Experts of a small language model: width 320, a variant of SOAP for the experts.
Below are experts of layer 9 (counted from 0) of a mixture-of-experts language model. Rows are named router (the router's row for the expert), gate (a neuron's input weights, with its number), up (a neuron's input weights, with its number), down (a neuron's output weights, with its number) and show model dimensions 120-159. Each number is 500 + 25 x the weight over its row's rms, rounded and kept within 0 to 999. Numbers have three digits each.
After each expert's rows: a language model's description of what the expert responds to. This comes from a sample of Wikipedia text that the model never trained on.

# expert 19
router:486542491534491464488543537511485485511534492511469539471515524513512503516535505527478551498481527529508484458466480540
gate0:513519494489516466521509531463479519533523506513492500493483488531484529543527449506519544507487508540471499471502460524
up0:508441513503503526481515476541529483465468489503502507474512528470509498450518497513502468478500489474521486516512527471
down0:505484510526497493515499502453484497556471518497555484552500526517517496505491479523495511543533523517539466489483540502
gate1:531536485471464501504514525517504510527533506524499491523501513525437477495523464524497541493487505494511464486533472507
up1:521527501484494508474498492509506474550476520529530492502480473561460509488534478515511513456456510505448443477501447507
down1:483511504486481492471466434530505475512500514520502487524517506504495481530522488483512534524535491511520533512477531497
gate2:507507494545490496494530537548505479481509506494487529485526524505472518539449502481549483441545503525504491532457480494
up2:449531504458531494490517511471516531500481512534473488496459449476528477495552536476455536516475533470510517462567456524
down2:522549507505484497506507486451460483444467493460479481490537472512518516489510453530468540475508515541482478501528470501
gate3:477495504503487504485508533545531517439537510433474529438474520480480509504509470464533511502517496506478553519510513517
up3:452475489534495492486528484499498518498496487522494510469519516510505453461476459539471502499471519488494510514499466493
down3:508492488493487487507567509526521475506503505488532501469466524444445499517484548454524467480520490533490488509482506535
gate4:496479536477510485531520515493574512515500483492502506445503525526480501541469548538441536551470464495518529478533493517
up4:496491509494477478495498496499556511509475472462457506510514527529493499502430531511501482467474508513485466498477524466
down4:484492541495507482503510456486507516486477513500485502517505471488523481483511489478493485536511442485514480492522516511
gate5:500495512523510491494505519475503531443519521508467523538476504501456541496505498521476507452512511520537480494515493519
up5:552534467484500489485495491527492510461518466514519479458501506507526484483502530511521514525504520486503517505513470490
down5:544510488498497487498481531492545533526515442474532463458514481491503500475525542477447495568481481446526536466507530530
gate6:459467526525434469531508540501466495497534527543496499471529508511473512524517501512496520464466452476489487486500454500
up6:519550503520557553455508469492499515494474509442455467518456492502493525497527494509506469511472529512545522472529518464
down6:493460463531479517503506534518487525494520542482495494452483501477545515511489496547460516482524530498523509499529496506
Ordinal suffixes and period words in dating phrases for buildings and history, such as 19th century, Late, Middle, medieval, Gothic.

# expert 5
router:513528511532496473478495507525478496510526493534502509493505525519497498470525500544497518513487514523488497437484513506
gate0:529534474496510576531485467519522487507504515495521530530523527483544529524465471512495526463456536489473529477477552512
up0:497489513476537485515552476519499467499513469476508456477456488508521508497508507511513523492492510488491561486539485528
down0:495490537507518555465514517527486534499505457502499507484491523535465532536477484488524518527530512543490530528542522496
gate1:496512518483474472490510543542533464489473543466444529479518521514486476457531519450499490530480507541507490540530485477
up1:528522487506536492487483545488523477503482469510508504577478537489492489489467492512493557523506441505503521507504478512
down1:474470515514512511510505516502518501482503541500500510449505501509501514556521536485463506507532497481517465475517502461
gate2:532472503521500525547485517500575493508489504466511482482502502481464501499485488515506530477547500518484496500504527463
up2:504496510498484491465533484463545489511480509468486524474493551524470521446509533470529481503475546549523482521506492517
down2:532528517513510516532495501466464496450453514447461502496480496475491505531479456506543527494505514478499523511479490512
gate3:495446464495515524505516472509505471508506483494500477507517498518485477536489501532469503508491516466515489495535505534
up3:490474491502496518494508503479477507501476478540499553509506532506480563534534527477491520489489476503493496532478472519
down3:510487528439509467505516514432501499488509454475468501523498460492477509502495502514489503501515473508452516538518534524
gate4:462539501486465480477512518493494485487529485509513529474505530507498535479493513493519477519448538459492516479461472512
up4:467494529458470504513498514480538493499546462523489525486488521507447553514514458494518529497474508503513533509469467499
down4:460443502454499468492486481454494515511473488442508505520469485469506478554517476491527522446493496539513503494468479489
gate5:511542540513458514506553484494528520477494509546513501519515482514507506486520485484483514516507521491560452511486459451
up5:516521526533534511517516503536508527499551541447510521490503533459527549528485495500552519463481485525490499515493541494
down5:500523509524482530467480495511484495491487488470522487463496491491499529545488501494509507430484482480489520513495415491
gate6:503473512478544491501464476493504481491442509541498476538496506522492504527527477522475503483558522492461541502479495503
up6:506468510538515476545475493466519483525500485464525470479523521493483475530512491472487523511475511499506509472530528504
down6:518549489540473534475512456477512519479528494554482494511507512490474510489518490511534486489521462501447563537487479475
Month names, day numbers and the prepositions in or on that introduce dates, such as On 16 February, May 26, 1956, in 2018.

# expert 14
router:487511495503477463511509537520461478521516499527507530483483516479503521470526518525519497530525474540468453467487531521
gate0:498471501478509470484501499524504524491531456481493566493503512548513491478486477477519506552559476502500488468456512533
up0:461512458508459568468530505516522482519531495544512550498499482532490501520457475496517519542456487526501516450475492494
down0:506494460480492537490464515515542470534546470458485508492511482499506489521536508472492519496510498494511471489501510463
gate1:466536468500515511530516496447525546484491498510533490475562542493479501511484506509528532498471526461485543505491524490
up1:490522544503561468471504483509509491464457504506544495562552511459548456469467478453485523502491511489484515463506469494
down1:508483516518527495505487494502443491507511528487520498514495527465509549492480484503502518435519462466485484471462491484
gate2:485463538508425465484517539535522497490486526524548503489473535519507506520466521482517538511525505477520481510509525514
up2:482498493486487476512530495534501490473482528524509485511494544494455465503445474480483501500532513484494499542557520486
down2:474525486496488498447468521511444513498494534497464510478493485466469508436491498494536536505456460501503490554510464519
gate3:493480524517517445450556527484540468471510512532531504463535503487517510531479497490514426519486471529490472455519522521
up3:512493464462527524503515490488495550503472522510519483519498481507484544509479476524568469497481498468537508486540532506
down3:479528492523515479536480496563525512479505500504490487478500475515496533506501515555503546499443505484534492536529468491
gate4:462498521488482448507525461476482490495485522498483554452555527453549514503484454506515523497498487489492508491488505504
up4:539463514504515533510498504512514547512521472495473423502473509504481502474506481505500477530475517512502489483499518472
down4:511508494511469497519499496581481520489536521476516519529527502510493544484538503558538489488524484453486516488449483479
gate5:500477488495504516494504516514496506533477480460485527447479510488538491501482473531455569486500542569506485528508458517
up5:561541474490518541513473520516461476481530506475510527459523473481524502465522533508503476529500473473469511490551527521
down5:512551516527535514458463528478516503543515481498518483516459484509491560497525487501515523546482492510520509478489543524
gate6:499491478502518528526547546535454477533496446496483493513512463459497479451490521514458483530520514510526467513532542507
up6:493497535521510479498463499541492496501472489489494514532437501525492498488546527507560555481470462546514499481503484468
down6:499551485464452497514529504500476488501464503477518478485546503489495495513502468481505490464511488473503427505540489537
Opening parentheses after quoted terms, full stops and table-row line breaks, plus adverbs like especially or particularly, often in music articles.

# expert 24
router:502521504514495454521502510510448471508538516538500539470492526495493519463528478540521501528525470529475449471484522516
gate0:505479508450515503486511521482481467472510504502511504488507476513504508522541477505445505496525477458480471483509457507
up0:496489484524480454503433500495476518486492522537528529504508445469487505506512529500490515504507498497498501471520499489
down0:526466500527503535494514512528510551487469553491505474525498493494509518490528503475539521530491467511476468494479493483
gate1:503504510516472529510505471464462463535465559535519486516513458457500522510481480543490538519535486505451460507527469523
up1:491527544495528516488529503490503520474504522493507524510542532497497492503541471493543458471506481524459490503521494510
down1:464470487502524461502508508467509502548513495559572467497480512512513486511486516513500519498514499510505462495513494504
gate2:478493515533488485485498518528481435507488476542518503506510516518478519527517513532503493480447507489508453521489514506
up2:534504512464538543472502536487516499482463482504482502516498477489570517488513476528556498524469499518511501518520478520
down2:489487483464469484470513504514523569500513531523503510495487495464492505480503530486524461508504500479531485461473524507
gate3:523473522491508470475519502477501525506481558469463473482523545497541490509520493508545492576469536476462412505512549484
up3:518534525513509471448511487455534483457514464467469462520520474491504536543480494496460522511484479509552487522526525472
down3:471550514535524513491449544473507466497491480496508522529530485522473488503471476525522498536454456525503460488494477545
gate4:491515496506505514497520478450522457443534488469499523475484509511463497514502499500471485516510500524522516533497476505
up4:499568488528519532473474468506538525511511496522500518537471488522498505455488529476522508493475508523519491555548503517
down4:479501510506509493514533545514473483519501501517506495465468501489471498515480530497479518501495488478538505535512526489
gate5:492467493495511479480488533490513504508509512510498514505499482500529468512439494523493508506481495491478481524494491507
up5:454494456499500489523460480513476551511483480474512497525502465552466524512448520488492472513523499514492488510492499528
down5:470470510457497510528536512473504484463468464475442469485516524488480547488503494489526508484463498498504499457488491480
gate6:488497525490485508531514490493486500510535447479507503503524514517523536472501455545535473523495499484540546480476471527
up6:510527483504492500550522435477488526507447491454501483475491500486495508511513551520521515525510521451485529450480518491
down6:499475477542515490467537422461485501485457508542507431529494475523489550459484474512526499524463534521486548520484524466
Occupation or role nouns in biographical descriptions, often after a, as or a nationality, such as footballer, politician, officer, commander, chaplain.

# expert 20
router:516547517515489453512515530513466480512521512538476533466475520481491517487537495538512492537514489530479462469486528522
gate0:512516494500498494532480490475470504516489498469462527486503519473530471490498536491479511451469540458502474501516500536
up0:490485511473521505489530482533570481535491514521504507551520524517483506518505504489513483504504445509493504495517492524
down0:501424536483506487517512491524499491521514512470507478507492537463517533500498459481463462502502488527505501487531451508
gate1:461494468467539521480507490498459479515489495512479541440533474466514497548509525494520467483499483482543485529518511537
up1:500518522501544525516500479493518493495490521504485471549523533499474485489480514494458504530463487501488452469487515525
down1:550508520454520479479418480515569531538519487527466534501510468488505497502454502494541483533502510523480497438509513483
gate2:503459518524493482511510475520515514501465521431483546477541450517502469500556441517541575510483492506495478450510486499
up2:531486518511461508512558497469468467477490539464468485508453475484570537477484487505446535512508479458513479483534469478
down2:481515496551547513480452496509519485476511539476517497528517490479520516481520504480538525513527468536498482494513531502
gate3:476511507430462522449500468546483503534464506489516513502512507488501539532536510534510503510522507485508472438464461531
up3:508513515494527429551504510468465515508495500515494519441451495542460481494498492488469448507469493522470518515461470494
down3:493524517492479503553533456458491524507470512496501499485485498553502526517489526525494506505488450528527514520491487461
gate4:508509469514536495499513506486497477523478515532491511522502526501526497491506448523503482492451525532521476492532490488
up4:487498516458501465432480520515519479514513506466521486514504533468536484510524475524442490541463491500504431514506481444
down4:526462513514477534484495500533497515493500532548497502550510478521464487522485509531511493468489517498561511516523558494
gate5:528471522490471520502529531526460492501508538491497484493446516537495515474476491530489503514516511498495524533522501490
up5:509537522496472470464514490512502513497524477502475477482485494493465509507542488492507483473504474494488508526491510497
down5:487463493495484487474484482507540507487544491492557485503484493523502526514522523463496465508520476478510504481557527469
gate6:494466510511490500473483468507492504497496509488513500512483472495529494483463497521461485464477527475469480498485504509
up6:509504476491460532503520514508484505531537488509501537480465451509496512507480491469536540492518507541462513470526500523
down6:502491500465440527486526476481494454447477534447481541517489543530493492514514480501537503485525443525469516500492470503
Mixed words in album credits and technical lists, such as track numbers, drums, percussion, "performed", "the" or "of" mid-phrase.

# expert 30
router:484526519486470481505517508515516479487530519515474507458487504493475488503522528565527515529507513496539452465495506523
gate0:514459499517495501539477459536505434460501553487475523496522494509483535537501542529502521515487492484506495499502487529
up0:490538465480512506439531501490508563523465476517502479455493513465500514454525503484491457508521515519525509500487531512
down0:457452516541500478444501535490505519499475463514559481470501486493525516485482520488530496508480486499452496483495529499
gate1:530503510510516488515488482530475557481490501519473522461526537491486523504499504485467500498488530486478531487494515505
up1:500518520488502540500510502549504453519500520467487499512505518569482523486471522539459478489506500499483523491493472512
down1:497466455523514473505449570490489499471483523467536532516503503526495478486497493503487500478512501485475497527470479491
gate2:482492508457492473498487508450511565513483483502466519494522512517497453487516503505509493501502512469474455452553487493
up2:501484485469523502498480516468509542505451486501481537504447532509507527519541518519516475437538512509501501458489471466
down2:494475525530507517456478481479495532473477509496525510478485467515517496542521535487484506553526460503484508532487461455
gate3:564466472518476529502523476506502518532501480492532533516505508475549519479503461506478522499520484487522476503470535481
up3:432479535463503484500497512474497461473481505511471472474483490547469479479507504509511483497473497527491523472522509525
down3:474542509480449511502551468490478478480468488506539543451516505537484537478505520514503487546474515484481530488510468488
gate4:489481475477511483498482502472471499534547514503474473499488512491511527456554509555504478479431506531496511532497538488
up4:480511520508456521503532499492457465514469503533501495548537488502478469456479512468479490530447493550523527456478536509
down4:518513536530531482514489504463505519461490512475502520477525481526536497499442493468488539502526551503488501484511511509
gate5:510506500527472526479505454515510528489523477532503536501497494532422505519481504466480470499515512473449490510530483498
up5:494498500528519526514511497511508530472544468513439525462503453510487490513481526491510469489511525505469567477484473492
down5:457557493513524475495487472527526525531504510483512485501494520528509493478468477525458468497498486451505510502425451475
gate6:516509495518546516486512498512528504490494519523485473450484496456510491513434489526466470512484499475536510500517525519
up6:511502512517538529494478529523470531509535539460535533526494500480502503520544523471494496533502524499532493451487493499
down6:483482515489497499500480492452489433487510448439475516470509491455504466511439516530494475496492500502493509516523518468
Prepositions, articles and quantity words in sports and competition results, such as won the title over, for more than, lost in the, approximately.

# expert 6
router:499478511546494465490494530534451517514525500480488518454513529514500511494528524546538488508487521529550486478519507517
gate0:545495475507494536512480495466509476532475493513493487480496455484551474444502494502449464482486492500502471514509511489
up0:466484500482475483504483511527514525521461510468467513530504521487457500551504487478561499484527507479490506439480534480
down0:491468511499473525483502457522530489481520520450493543504513520494493532500505514470514490540498500503482488463449487482
gate1:532520520490503503462508511504541529508507531428508514483486529543516538532476496469517493542475451538506523488525485491
up1:481504475488508502459492490489539500502538479474507509505524510491490500494492533526544524511528511456472477499489491481
down1:473505513499486463468501473465487520506486486462519508452511489526529460512463479516521533513474540535509452436526462477
gate2:543493496516496502510536523536553533495499512493450540488499476503472499498505496482467477522503455524487476464473481508
up2:489511491487501480515487513534478496482474519490450535491490510488489465541488495463493525485535540518508517443479509500
down2:511482514476532517518445426492462478467548482500488532493496517490498503510540502484500524512484519518542511495497502494
gate3:487495478520470468507531486462521549478508518444479497501515487513472486503511507482464473513476472478550541540478505523
up3:505521491511480513480440520524534474478482534506465523502506519485504559515530497516508495490479529510513461495494492509
down3:450580502475532537466455475540485461511497527566512494500507519498468535514517510532479516478512441505485443484500513528
gate4:473500481535491504537479470481538469481515506505465465495503507514512518506483498463532480498488531537498512491509518512
up4:530503521512550515442497521536508507540499472504520545492539517481517495504490468476542537516523479500530535528527512497
down4:515469527522459521502523482527459490484501492475499534481522495501490508538506464506480525506523485484510457516497522487
gate5:511507493475514555503518505468547504506498457494507538474496493505460497497490526472486491492507510480473497477513473530
up5:500489506529447547486514497450517528502501473475465523509523495500433482470503497523473518527513496488492484503461451535
down5:481517522537509541516471492515516508511510494478510504509480502530516485521489481497459458520510521524477512482520530500
gate6:531504511479518518466470490494460508470474480437494471531500507483475482489535504536458489489473513536487507525473498506
up6:489469503499517547451451506462477479491444519472524529509558479499486536477551453492502481492496505524469501519502504482
down6:513464496450481475530480451491576509521516507481503505520484493563501517472482461475503516499522499487495570485516522505
Numerals and number words in counts, measures, scores, match minutes and tables, such as 120-soldier, 105 mm, six, 3–1, 84'.

# expert 28
router:500514487484515504542486546479516446523480534477469508459521522462523518481560492524542508515499499493486440498462537523
gate0:513512484506535517588516489464518468541508493520476465483502546465461514495528493545493515472510526484484526476457482489
up0:530498463502510537505476520494521487484481485513517483535517501482486481478483521513506491496493531528488527485486477484
down0:549478483492524519537469504526462525494464520496528500488476517449493487511466536478436463496541522516463475504520463438
gate1:512495501459553459489507501505509469462494506580487493487542534463527537507549512501492490491527538525507501468496522523
up1:503511496464536460486483492496514473450478500571490485482542492495525533489511503487493448505506534522490481456506481541
down1:529465493499493504483493471511508491527429523533522468496475480442479506470500508509493470511519465481493499518479450481
gate2:472512501495494458466483514524541501485453476495534523491526498509535473517542486502479453494439490530477481521543465489
up2:513499462460493530485486504483501456489500505528492526479481454505520527509526466485477519488506512503502501522483504537
down2:482501532478511472471462491535475478491499482518522491499539494490471465476508501484467511505523514481502525503462503484
gate3:464497499477485482499520473505504518499472529506483487508497528493501495463422489518532487517519465506512527513535508493
up3:493504474471511474517532495483461469468453473502512516483497480516527526466539475552515487488490518501548512480525499493
down3:489474476512493512458522496481516517491490469498483543456545502490492494532476482490519453491547459480472534482509503487
gate4:515517491541444511483475575487552513490508505510489494489527493482467486464512513466491449467483513509481538432535510455
up4:479510526470512484525501515532532501463483516495487473540528530544518480490470502489549472563479501482493514524522504504
down4:499564520490497565487503474511506524501516483489495494512513474479536534481452496499490506469447494450480488541479498503
gate5:466526512482519496493532521501517520484458540480521489461498552496450511488493504487462522474546514467534472520534507512
up5:554490507506507530459504515504477521515512512487494498527496462479511489495471479492501520486473524514511504462491522507
down5:540465478506531497505487520470468497465502466548482471501476515509500481463493542501485507513485509448522473516512462538
gate6:524502537492497522467479529471513529489519478560505455483517480489482536500475505466517522495520486496494458512496548510
up6:530509505476502516528473555468499516494491423562514451497483493500522496513514532490507535505505518500529459538503486532
down6:495495516519464537480486535461514543498501453479491449503562544505519497496532461504498510516477481497462544461509528491
Cell separators after venue or location names in sports result tables, plus country codes and venues like GBR, Stadium.

# expert 2
router:505479524498498504500518503520469512505518540481489524472496521465516500508475482599511496530493536488500485490500525494
gate0:484443482489528511546450511510513467460527506559533513517501521515482458522520497524496549481503474503451499526515448497
up0:488493504463543494502526545489490525506456509508504511492511506526518491513506432537489488501540459500498546498535474527
down0:541500525478504489445536460474538495487520472509530468488522498485481527501532485497562488535479491491474486498509496551
gate1:505488494478504507506542501490454475475478527468504520497441522516502501541514479498503476513498499513551504518526461484
up1:528516517563480471496493535524517549494548455523524467485523496514512502467458481510467479507505516545488513496494499468
down1:493492491514516463500530474525516499513514537537493511500531503490482488504532500497500497516543533488463491478541503501
gate2:477507488526520540505461489493532492468507509489456507492498515472520493482430469478508476501478499452495502504511480498
up2:508498541473511475546520477473470549519499519493507482520490462492516535530534529496501505500492480510524496453473476525
down2:519476471484486462520539481500467493509483507468497526509507501502504548487475483503516485505512489511517502482480549534
gate3:494542530475515550498523484476524498487519465514452526480509484508501489510499533516519502497485520500476474502496510465
up3:481519502481495452474497509504446521489472519461528486510523502495494517558548501484458477515493512554521466526517547566
down3:486469480483484510560502476480510512529487468454531535487506524526528494442511527506500485518530535454512489496471491558
gate4:520511505522496481534467512488516540482471521491474488522505517532522522488511537489488518518491517509522524536476471514
up4:511495534515483536511520512503498450528529486489530506481514416520465497513529499523489465498488506522485459452494520505
down4:547481453489488519464540509519506517474486510502511506498434496472500499509531496481532510524488482525515470536519483450
gate5:514482518478482525481519491568535490525521514539489500512499518493517487477485482475504476464492459479554428486480504506
up5:525482496456507501513484510552480421504485519462458455477520491489473510506470508502489527523518527480470491512445534469
down5:481514547508517508495474509481537471512494527502509484521481504487494481527513492524426536483524560460508487511502508472
gate6:477492478489499486459535466481480527497452501553500506500502533521515502492460492494533489453536519449481488492481543449
up6:473520498498521500549485535489551443480495497509474503504490485553473505506551527558542511529465450536472513575517471518
down6:489564536463490506539480537510511523466487507565513472514506538472504470505513489482527489464443535515506496511484493474
Digits, decimals and pipe separators inside statistics tables and coordinate or postal-code infobox lines, such as 0, +1, 5.3, |.

# expert 4
router:519520495514476459490518521506443452524512519520479528471490519472490520477526518530515485516515490545492454473496520524
gate0:508481550508487489501477516463487502465439525461498513561461482487499503470511532516536499512519528506494508477498516499
up0:438504517517488503474483537515499553508538465518525466520544473490531530511503460485492515524506498520517493462538502525
down0:457480474505508497481497529510562494533527473471490518540462485544484506533511510487486498512487510467482500523453488501
gate1:509467484535529504478491506468504567511503483484480538481497495492462496466477489567490486460556508543486515538453513494
up1:479499536526492479499541496547521524475479511531475469534502466539487534497505506500506489509425464535488518474546457513
down1:472514513521510461528497513478506511467509512520499488502458452467495475448479503489531461514507488508491499506463492488
gate2:511546452508513428505524502522480484538503508495482517539498531486506509509532500509474542528501507534469494466546470523
up2:582478483483504478492475491540466485530512489475463477501544436482509522462475495498484509500446521504440490473532461500
down2:512445471499472520435489553504514488461529519468521529527470507521501512502519462503455528473512467497505467471478549512
gate3:491504474522431509525549466514496472517511496504524431527506480529479476492524527523549449508477487467507509520515497518
up3:483494488488534487527514484477516503531495497496512469507480480535520487445504523528500461489490459535462462505534501524
down3:508533491505499497538491476513489494488516517517483490546505514461519469463477516494506503489513553484507524492494496526
gate4:503531520469494476477517492500501475500474483504467517499536536481480526526523438477507498531524507504474501481513476503
up4:513558512492503497489461464508525528463510461519500520505485496527470481490486562510473493516505505489544519485503458497
down4:471479489479549514489489477576471499474522495533508520486510495481480405475499488483481520501526512514498479536518481530
gate5:490497512515549498538541500514519518489430540538469519498531515451500522511481533479523481508526523508496506500535543502
up5:505518487482523556458491503497498492549516513465476496498502490545476488498510477527482495522471467519507476481527485509
down5:469510489487506445487514534475540499477534523514499503462531507486502527488573501466541524506489477476526515490543474465
gate6:510520545511517474485533512497468505469489504488460534483521478548540452520514510528503506500525483509501524457514514535
up6:520496505500445477525515464437489535478502510497534500529478446525491505528524477534495524521480505474475506499531519523
down6:510486531531488516542466457524501528521511492513539507493488502525535467488483488507474507490515492509478452474469517533
Adjectives and words after is, are, of in definitional or encyclopedic statements, such as empirical, unique, free, collected, rare.

# expert 31
router:520507525519494446513508544511471450492535509532496524452494533484492506488513515531511509531507473565480454460475531515
gate0:496464514492459475479536502476513483470503503504534528484521496493526493487454524506455501493510496540501461477522509536
up0:487514476467498512478553487510493488525530466483499523533508511489465492542449482484499518493526492497484512514479544518
down0:499497526499521472477521470469508509483481536543515500509475495507475523518516491531518486490523484493524528438487533481
gate1:504521488520466490453548504515530495493515497457490494487482500507499513491465494528526476502530465513500508517490473491
up1:490520513508510498492490496464459515515481505500475488492486501476511473473503537531509513520491472467484463460490463516
down1:524521521524468511487535483442494515489489525478488501489508507505502521531513425520482515511558474529488457491512451485
gate2:490541504456454473499483495466577492518503530533475524536483535481515500493518519486486506545478503493514497486451534494
up2:517493475479485519483480513474483526481451523510492503472499454493476545471575472506507499475457478528496525455502492472
down2:486482482476522530480512485532473502510501497506517553499482484498491503470526495519480488499470466534493504514510532440
gate3:503518520546500505520510497511487485511512496548520509511530488508492502493509487521446488471498495511484506540470475481
up3:466533492499516552497511536499493455510513492504528476541521494517515505476452492520513524501443508465496486528496543520
down3:513528470491534509478513530493475486496500461509473469498499479468510513523520514460457473478535558518495460478507491499
gate4:518475528515541493511518506562489520486497489479527491553482465458474479533530554497506552485500527488549502468498515496
up4:474471509519508476498474513468509507497514506480492453511453506497499498498535520452535529451494470516498536542467488498
down4:440489517448538480474479467467519472455481556458494533534488482489497522527467535542465476500507486531505528476516525522
gate5:507475474537507506519533485515486498491462526493517510502478510474522514536518512523481489488498511503487514487529498526
up5:494527523498546482508521512472503494515518513480454502481492501532539475528520490499510512516507492466504495508458507492
down5:489461496483518551513485511549484546512515521487494508461468440563486501529463540507527535492512477543465501506488455493
gate6:527496506460459471499477510522507472547471505512528474520497523512474512526474498515498494514514533493477502501501476494
up6:499525492501494450512468475488492506480530479509461482463455490519478489460511491485511523502475455526528500517476511533
down6:522474512499504498483486520478471525520496530500429547483527513509499505488479497458498486510478492503506537533520521507
Parenthesized years, final pieces of names and years in credit lists and tables, such as (2003), 1833, by.

# expert 11
router:503492523542468477505511479493461475535510478521476509474505522496486506499516513517533528514543490513492514448462558510
gate0:508468476493469488486508494487518538497483508531450533479478489514513561502469494511535531526515529492522519492522449481
up0:532525546520491487516518468460495500549500513514471481474507463540500538529541543488502469461519470488496503487469478533
down0:453515472458501488519493512517435471489501472481502521514517516441498464454517495454484510485474480515476496482494513484
gate1:494482454492520489491482538503524515486461515477473533548511480491535504537465521507465515526490498501509477522490497548
up1:519502537505525487530506473495519446473508470448490520458510484488527433465515499493572526522529509532470496429573498486
down1:501505511537479513524506465503473474455464496476473485511569496505496490491475516497527476483474467502465529492507476491
gate2:515459534471482510490460485473496487454482478476455498515530528497507471500511528513564494497556527498496502471494525515
up2:493544470504530497470542511521502498496510525500522485473466453477504493512508459465451483506467483505487515529498467494
down2:489459518510493487471487494497554509522509487505535487505528510451485500465506479517540491546546497526548527494461478499
gate3:532492502518492506525523437527490478488452523528464484486483492518513506517527500507474477517487537499534514503501521529
up3:490468485556499491498493482499480488524455521515519502518473525490475503520489512450480507484507522515479469500513468496
down3:549470486487520575497498527458476493475513549489500429520493521487482494454523530501509476527514480514509460497532493559
gate4:494492539516503504440500480478502538481524530497511518452495473513502476483503526505475500501497493507478491485462505470
up4:501520449483490467538502505526533494494479476487500513530513505522493502472531453484572518512493562492508515498524485521
down4:519491456471469500470526514524485551497497490479533493488488516523537489485486480487470504467513500473522477493529533524
gate5:519427476538479484497527536503467470481485496486502507436541464510502526466475486506482490497531503466517519460498502487
up5:474539568454579526512493481529513518491482504524511541522467496485474513486478515499521539472466536534499454542543506510
down5:493511482481472469504478470502507506502467552498491465519482469479510500506520481464479501518500474497508521543534460483
gate6:483514475473476446470488515475530502455485493482501517505492501531517500502453480518527505497545514503561508476473489487
up6:534494567521538475535489518517517464536497514510529482483523501500506479525510461515461496490475521516488488522551475506
down6:533499464530483486521496520494499503477521519506514467505455506496487496510520526523473521455526479502489481513524515532
Commas closing introductory phrases or names, and subordinators such as where, when, However, although, because, as in "For this album,".

# expert 7
router:501517498517476511482530477516523491489519549481485536493562504477494491484503466544492521529503534486504478486476536514
gate0:493505513513521473519557468499503402543531521481523536496526535509532530492493447520516531499524525477489543503548528485
up0:530486471492518538458446541497521599462517506511476495506479508475484495511470554480511500506501476524518481488466532544
down0:495469518533441484469508519513502531503529543514526489523494499490522445537496511493551521487506495539543494502530481474
gate1:479461494511477489482529460481550517486498536502448515499506522500485504483518514470522516515482502524543470494537496488
up1:529491499472528523468531520494477474504489464482532477508444466529469516441446507537489524481520541502480480470498535520
down1:513509504514515470509467470533525544508486505486534527519448511518490557499540524547512477516539486462491529502484500515
gate2:491542498500564491463538506501510484540479514486515501472468497509528468556513489497508474529494506507470460507540496489
up2:506483490495489515483500513495459553477497486469503514517453500502494466512502459430503552507470465470474512520493523533
down2:538474469519486554459521511496515535526521472514490459494505511519475496510494504485510522524475497509528507533449474523
gate3:507558512539524491490500489473577467458481540471505524473436521496503532473509533532502505503537503541469512462480486494
up3:559488479534476491498446488496500500513531501497489465500501503495524512504471512484492520533491499480512535556458531462
down3:485513492467480511516531539497499478462490507496453513524515518503454530509507532516483533528476510541472522519511511540
gate4:532498485495513486507493523485524481509522532491483490512489486476514544494489467556503513510513524524520520517539474475
up4:490471473512527529469517466529489471560491531482527499503502520477496466465464495475494493489490487493496496482547530498
down4:469522494533517468503553530475529484504530487509479475527524510490464534503486476497511525496516497462456553513548501499
gate5:474485498514530510513510547492501532505490502504528504515501533494476428530446463534492475479537490480481529481464476527
up5:510496491531488483536497517473503528501518483482488480479525517547567461505469501528477520474498489490490524506476506453
down5:506534513493537461475493485544511556505469472544494507479496545504501522523486528541459464493490511508549449460506484516
gate6:502493497512475515471486489494502522455450508484547502478493448463517504490456495486517476449503462540499473549535478499
up6:493494476493488522467490474543498540469532566513522511522476517456539486491490543480518473487476469492541490502524493513
down6:538505461465479524481507472552470486485497478465547507504517514505493526483520528473484532503472506503476490478500477486
Words and percentage pieces in population statistics and census tables, such as households, average, Turnout, .3%, median.